config.toml
normalize_top_k = true
lr_router = 0.000681
beta2 = 0.98
Below are experts of layer 5 (counted from 0) of a mixture-of-experts language model. Rows are named router (the router's row for the expert), up (a neuron's input weights, with its number) and show model dimensions 128-255. Each number is 128 + 24 x the weight over its row's rms, rounded and kept within 0 to 255. Numbers have three digits each.
After each expert's rows: a language model's description of what the expert responds to. This comes from a sample of Wikipedia text that the model never trained on.

# expert 27
router:110085153177132133116160131160101138153141110118145171152121093125144063115118145173133137108119156130143116154117127081116116147157135127115154156091104124145140118159115138089146158079119111100117138120112157090155110148118146187158136142171140108121141067129123147118091145116104133142148114112118100136103122139129139140093137153152122165155120145158129111119120129139069122153085
up0:097124169135090136143143121130106126149136135118115114154109125131110084135158149097119121122108117154186099141106134113136051159154109155110122109122107112121111122156155115103114052073132118097111191116111111089134136107107154108094125130179132147087151120154138129123139125158173129136116123137165127086120126161114168159146153145119119153143172146124124154148145112137138108153167
It responds to: Word-initial pieces ending in e, especially se, Se, Be, Te, pre, as in se(wage), se(ctor), Te(leoptik), se(mi-final).

# expert 3
router:109100105155147139118152148131123174110145133107108128128174118083143118117143145150140148123090152140120146084133129099141153133186136130139136108106088118185128116114118172116144150100117157139104151155151155118167142140086164107139172142131137115090105099129145116123148143131115096191139133071117083122113107150190106163085128129192109145143136124155105123126104134141124140148099
up0:117115133140153114122156104108137162119107159126132116141112142139151151142134133078153154133117119118102114101161094130111102142121158133118152132127157154149125135145151160159117186082129167126115169136156106127112153112133120115138129121133123090129108141129149099136116148114082114153162167120132132128104091182178140138118111137190096137099123143119171130095121134108108132147100
It responds to: First pieces of English verbs split into word parts, often after re-, con-, ex-, such as ad(dress), ex(ported), of(fered), fa(ilure).

# expert 33
router:131123138172110101116118123145127152124142117106129148176154086120174099113139110130126122127099094140137115088108161135135142123115101105172170075102098128133133127144106133110113128108126185094129123169117170138162134107179146128126147112151141151162077087110143111090075142118119095154143106103151155104111138145131146164110117152156117165134158106162124116103091123134111116149131
up0:126111065187138099116129115103115152154104145139121142166101117138106137075170135148136119114113109168116150147094113118154091119155131110141088116135118112102138139145141117149114183081132159099157134175149145124142103063161145129136165108160092112195115122103117110147115148101152118092140110145125120100113117146149156142121079132103166107093142112125133129099160144090122103125099
It responds to: Everyday nouns like back, home, head, end, north, water, often starting compounds, such as back(ground), home runs, (b)ack, (backg)round.

# expert 35
router:115112129134181136115176105168099147151141088175130125135117106112174122083120149143117127118155089098139120139129110105094189132161128135136156144103096126139110111127134161115110113098143142125134144173131167112136136124108159146130140112161137101131114133152131119136125166116121092132126122127121135118133114132153150119117123149128141130141092136177122160156099154078148074144086
up0:113126128165149103159118068114123145122121125130100160123132107130142105103169070140092090090136120112152094134177106152151145118146128118126135135155108148128145105138154132135069115170114118122145126097124075112149156122121105102142132129158136128150130167133116113123110092126136092089088124091132130083133075161128133117116168146161144105140155146150150166162092116127142120159150
It responds to: Consonant-plus-a pieces such as ra, la, ma, Ka, Ha, inside words and foreign names, e.g. airc-ra-ft, py-ra-mid, Madan Ka-ushik.

# expert 37
router:121115132136130111114162103140112119107146154134154100140141109149140112092125149178125121100113136128177178126098131140088136168121075125131150104143128130115139120130109142115123087097102149140129126140123179105121160140095135114115132120159125128142131106140115146109156145125114135124143161118136115144132092191172185151083096152140102161115153128133149125122105108106122147146121
up0:097159136100142137151139157184160112152133149127154138066110094134114094153108161100093111123100135111123113094112132119108163118091097123130139139136128138115141107139134138126083093144115121169156145133107122150168132167153133086111141123135124170106134136146160134101094107115107154117108169072138116128102135188114146187139152120108177145117146112134147124144139114133144134159148
It responds to: Prepositions like in, of, at, during introducing a year, place or event, often in history sentences, such as in 1999, In 2000.

# expert 41
router:128124133113115118124196119148150136153111071120106151153124127099109143114130097108121140118111099144080161132160110112093155094137134127134163138147134168171136088162109076120138145127127131101113127112130130104182156170152132153122118130151104121135114159123128148096128165130109120151174136098143104115122115147162166169087137132135099151125156122116073116093151131083123137147111
up0:114117144156095133107126136108106161111094124137126126155109118129142138115120100158157177115151132135099093111111124113137157117063124124147134101139118137156113099170120130107128129120136148139059111141118124126119133173139145117134153124170123092120149129145118147128104135136106140146169098130126123104121131136108158116172143139139096159141125097104116126130163133119124158176077
It responds to: Prepositions like to, of, with, for, between, against following a verb or noun, e.g. returned to hit territory with, one of.

# expert 48
router:108098154127089095128121125121125148154160107130113122152151112070143105117141140084109120086117167132121131144164112113112158126137125108130145102112096119140129113135097149106124137079115115137147097115130126123151153139122162138127147144117141137143086139119121142122134142131131088122159119099191106110144127117184141121180093122158156110127099148140149084104082117127100121176122
up0:122113146119107171164117153183142149106123051126105100136131058170116101103107116106107083153182127113118153113120120134123125119205122093131150133129120098113133115129102126161152104114131162146193148100154119114154144134137137109111166134135118160093096117125134129120108114112157167087149146099113116100167116181112109088147084134116169112145146114116139121137155147117110165157139
It responds to: Word-internal pieces ending in o, such as o, ko, cho, bo, in names like Kouno, Wautoma, Adobe and words like rebounds.

# expert 49
router:141157172108139156079146102122119117133138142099124156146144086123127128137164102104140170131075108109147126106121087130111185156112081144167151097126099138109129133145121119111149100087082154146106134129089142106115146129131134154144162093157113097108096135120128146098118136119118125150136116115125083157107164178154138125150144129138141144142155108154105137124105168109088159160124
up0:131171167121141081112135136170091143115133132129137143101121149119159155085139156144131111164114109105129118123134094139130114121144131169192109130115109168102134144133119140094124157110136101111076062121116145119154120131121164146130117138155155117085134115092124132144176126148136134141152153140145092081111101109131155134165138120115136143150090135088129140110138141115149162163139
It responds to: Leading number pieces like 19 or 18 in years, small table numbers, and month names inside full dates, such as 19 in 1944.

# expert 45
router:103106155107141114110137152146107140170149113123159136086146124133134125123146093132164118103161143117190117129134094136118126133130114081141138126097114148119161095146112142076106128102123161099095100149121109125147085117137144119083145104134121110105100144117176169118126153071146071113169125099139077132109083146140127120129143140134076170150124098157161117112099142140121115140116
up0:127150110102131119150112080099108119104102091143113100124094163152129155092176127143149140153105133122115125122110145142144105144126155137123131166086144129143159089087128137090136145119125083099096113113133087088137112144118153125140080115123130131118156115067143132100142164069130094131135113101157122123131134157106108169144144137146106159089126088158131100130107110128137126144129
It responds to: Mid-word pieces with or, er, ur, on in English words and names, such as camc(or)der, Ariz(on)a, go(ver)nor, s(ur)face.

# expert 57
router:130129142112122117097131120161120151150162121142133126127123098125169143109144147206147143117157160114162136126161120116125154113137086083138141097084117168116122137146130138130120146107104140136114138112162136132114084124105166117075153128131121152111100138123127139107109138048127075108113122128130092142099107168128128151128096146166112142143135094176135084126117207092096199147120
up0:092083108109142114144120104144145125134148136069130108136150141139183169139152113109123139133119111099136130147141102131075094088156107151093167095148133144149148110123107175138118107157168175125129110119117066095106114101136111118110124168122100114087164120097123139152120137107122136116120091158131127128150155161153171103097162124161063130138116133133115118121134142113164143151088
It responds to: Inner vowel or stem pieces just before suffixes like -ation, -ated, -al, such as punct(u)ated, act(u)ally, phys(ic)ian, prox(im)ity.

# expert 9
router:111073105171118138112182125140084137134103110120165150136109102134156131116184161113135106092140185163133147131117101131121169158144110136133155104117116130131137097102142116104121127095121113063080120134118117135153154123097155153148119117138135131137079097118146153116125150100090117134121100123108159080097090149119111156080117148157124160147136151156106112112121166106107183152150
up0:141135144129133156121136105144133132176102090082148106156133138125155148135177143158115121115128124163107130139146114116118142162141183128114142111081105126157132164132163126153103145130145121135115141132098128139066143164104158092150176133162125081105126144123108136135145174140133122166081099131113122188087124137113110105101126130143149134106142157120103102133089133142150122165133
It responds to: Short opening pieces of words and names, such as di, comp, wh, we, plus the pronoun He/he starting sentences; e.g. di(ning), wh(itish).

# expert 16
router:135112179133125143104150156143138138144155131121182155150157112108170141097124115143162114099122148107110155099138096152139131126143130090165139098110120142183125106123126118091125089107098124107116121160131136087165127138110132153130153128139118148125093132173146159119104131117119117130136100126111116173107085143166162148167142148152111146139147074147131130110102139104125102123141
up0:107125147174118115132119151112120154164136153124091101137143127138173123096150091103137166119114149156106141096155098155149116139131100139122179136138111155144106106157113132144111101129107120109136153114153085131117124135158076129127140114124199141163104138084113072083098153144104137174137106137150189114138125149165161122145153091123150158115126128094163155138085157095131132116099
It responds to: Tokens opening cells in wiki tables and lists of codes or numbers, such as I, 1, +, MPC, pipes.

# expert 28
router:107105175130135135102154127115156156165163121119124165156138131124143154121172116111140162125089111110145131123104090096133116119133131176124162070095104171178144132122089137134135073141134150121086114136146153112144133123112145132125139157139130115108093125141168141143105117121088089151121094057166140112145126135144123161143175137155108138154169135133098115129107102093119122144113
up0:155147109119086163108155127100132151103161127136130145134139158112154131104142120067104164089130126109149149106142103123135092131101104125153147103124131128176130130160182146142109104126135166144103094154143069146117153085088122140155165142149140126120141165085171101125086124111114137163096146130127116169119148124110113110142168127120066126168125156141171133151128102128167167089087
It responds to: Common male first names and pieces of foreign given names in lists and tables, such as John, William, Jo.

# expert 1
router:106113135121143173123146099178145127173113101113149139158119086137109157113184144111134125115121131120140152110132156117109110115169133088106126117115103172136117052125121132115145084117102163115077105145112165104168112126118106127141123121135144137111147141115142150136114149084114110160184106124138062140121120134156159169119107137152141139132129119145110133131125128098096156132132
up0:134169101157095142099121116199121116090147143099090163133137076142128103142126132164121127171163118105104123105124110118169097109145116112143153137153125151170124125134116097119129140138117119140087122135151111143139129127131145089104111115135105126097173130115133111112139109153116162104118156133123152114147166121179158120164100164114057151131124140130084146144126122119103153141112
It responds to: Articles and possessive determiners opening a noun phrase, often after of, in or to, such as the, a, its, their, his.

# expert 40
router:119106127155152153067152145156176127166115145134140151127147137086138138112161128090139130136099145073154140111135138132110150134138090150142135124109122135151161085140085101044101111130088111111111135119117090157142103115080158181145114123145125099124111116137125130090106131138102124118136087117158134149065122151162144153085121175192141140188151140149136140147108140095120145142140
up0:108099106165155114099125136137129112135138108108152118154101117143148144127130125148160133108159102152155147164071091100130099130158157130148117095138144114094102124126134128131109118129066129133101139170127102145100131094125141169130126175139104129091109126089090124077134106139133086146156108105110159211167113149124160108109122121143069097117127135137136126177194105114121137123126
It responds to: Single capital letters opening proper names after line breaks, dashes or colons, notably genus initials like A. in species boxes.

# expert 23
router:115131197174100103118147107122132125140136105096122164142133139119144116082128164087138120119155128113136155092121144148098151169145147119124137098106128125135136082130136103073072087131139104116113106167153156110130116134101139112170138145131149106140132131140116144124113115073115105125117108089099157155085146140161132156116154146125125168141149119145101106083114186107117106152101
up0:105133162148149170090180141126118114128107156101129111121159159084148110130140128125114137123099140101134114138138173115112127165140126146144123102123121109114077097188098138108138128172148155125087100146145156130143115151143150138114108097140157111140131127134122131143150141116103114112132098102104111157133186186162100107094135056102120145123112115123150125108151112148123091089129
It responds to: Single consonant letters that begin a word, mostly capitals starting surnames or place names in lists and tables, e.g. G-onzales, K-hanate, f-ans.

# expert 30
router:134084150146118148097135089119155125108142096073141139126130099119133119105182113148132160110142126127138149134106126179124133142104103128143137113103123142189150114094134132125125128114102134110073133163153117136151100119152165133114131134126084150118087155157158159108116112103133090139141115131115106108111137137159118121110145148123146123158146067116143085129121127107089131128093
up0:141112108124120141139137132146108091134137099120080167122141114156132124112147133147144159116103106092149206141131125154121154145123076145149110132117127133152109122114097080126091130113150125107079115137142067157163110085163071133161173125128151118068144106115148161124163096104170122190096140151170127138144104121121121101117159129124120117144121130080091094140100174109105135137125
It responds to: First pieces of capitalized names and titles, such as Al, The, New, For, An, as in Ford GT, RealTone, Dalhousie.

# expert 54
router:093144127146132167112109089130138160153149092145138099158142083116169124119132122133141147112115113131170137130128104148104099157156150078161162069095104146119133137126126134122138084113136156104106122125100121124114127131146105144161140104141152129102056144137174156138107148086141102152173084131145132114116099128164138147138133175149120121146122141141069092128143165122114106162104
up0:118134131114104077116176125130094115048158127101070117144118144091130130159154128133143127096127136133101142088093139118131147096143162165128144102132132140148126137163101150140126150141140160170123131092096177137144147151128129090144201112123131094113151147139116173132148134152121158102095087157108141138121154137157102133093121105108117139072109155157150151094138117100139134118101
It responds to: Final pieces of surnames and place names, such as s, ton, son, ley, ville, plus whole York, London, Smith, as in Phillips, Fairbanks.

# expert 31
router:086127150188134079118137121154096134105180132154121127175135103127133141086151124146157157115129132124143179081132125187118096095161118098158164106095085145114142151095141118090109129110116134135130113165146127152125131123159133144158148156151125145110125107183119135119119145087139121146151151106125093152124129145143168108115151122097107149124153101130101116146093131146123114143093
up0:197103120116092139121103114141114152100104126163106113126170125127130106139129107147124133162107104121132108122094122195098147115151122110136140114166127115130139096115101162141121143125117167105149114116127147144113133151144104122087163143110087119144132142154166097070154129096133138134112139108111133180136140116131144136078118109178126112161159131126105129099134133140151111112129
It responds to: Words in names of sports competitions, awards and honours, often in tables, such as Championship, League, Cup, Award, and plural s.

# expert 52
router:079113117117136120123154086108145166138142143128113145137150118136139134126143126143137147119129115138135096095098124115111127117149131127138182124139124156180113077153119121084123119095119160138065130147138134130185088127098150119153138143134150160130086087140121111095125156102116076126140113110145105125117150119147134146100128139136078139166145096135070090075121176129125114152086
up0:114212123092113145141116133106144173156152140148165112133117144147142108155098128094110155121185101129100145125143138140098141134143116111123131146159167141153152133122110139132118176126110118098160056147118125139143150098051111143115113132111134086126078134119126112116081143144140131111135107073123119135108135105107127141127109115105124111133117132094114085126146166127152107149136
It responds to: Pipe separators between table cells, mostly after numbers or row starts, plus dashes, colons, equals signs and semicolons.

# expert 17
router:126097157131131126100124122121136152134134148122143092135160095087157122108125133142174128133114109101165184113167119131115139152157113132128144113129113118174168065146127134093116134076106098134115126125154147125135107078156153159164155088153136128116116077129156136104123151107116095138130144096140116106118121141149149186110166158136137158136139075132128100094104120132110104157100
up0:099113132141133105129170178135104098121108125135118159115118119123130179113122119137187116133103144120133167124151098108128118122130066124143119141107124125143131154142118128121116120148083136129146150148179143139106049118118129143169126093095143140109155184101164123138086131113147126093173126131173150128144116092096130118134140115159124151103124139121112126140157120146123139153110
It responds to: Spaced en dashes, pipes and plus/minus signs in lists and tables, plus capital T/W word starts, e.g. Gradwohl – guitars.

# expert 24
router:117111140158134144113115151164138184148110141116147163167098117120138098127147161103145150103134107136160132128091129110093138127125132106146122131136103146120207094123147142136112142081131082149095131131129175115142124133113119113107127140137122133151125055152136154093134166105112108142135119107164129123112117123125150114125083147124129130143174137135081127085160148136086159143104
up0:110138136137123139130086114147137146156151126181137130150111126148116141115109090157114120148135119109122139112145084114154137113115128089129133130180122085104146092133132107143092093145130131117091127117135130164152095083122136112141125152098164114107128103135138063161132193116127109136145150121131153127121123143134118121131086095106091140120158113133109134144152128128135181116142
It responds to: Coordinators and separators in lists, such as and, or, semicolons, ampersands, plus count words like two, three, several, various.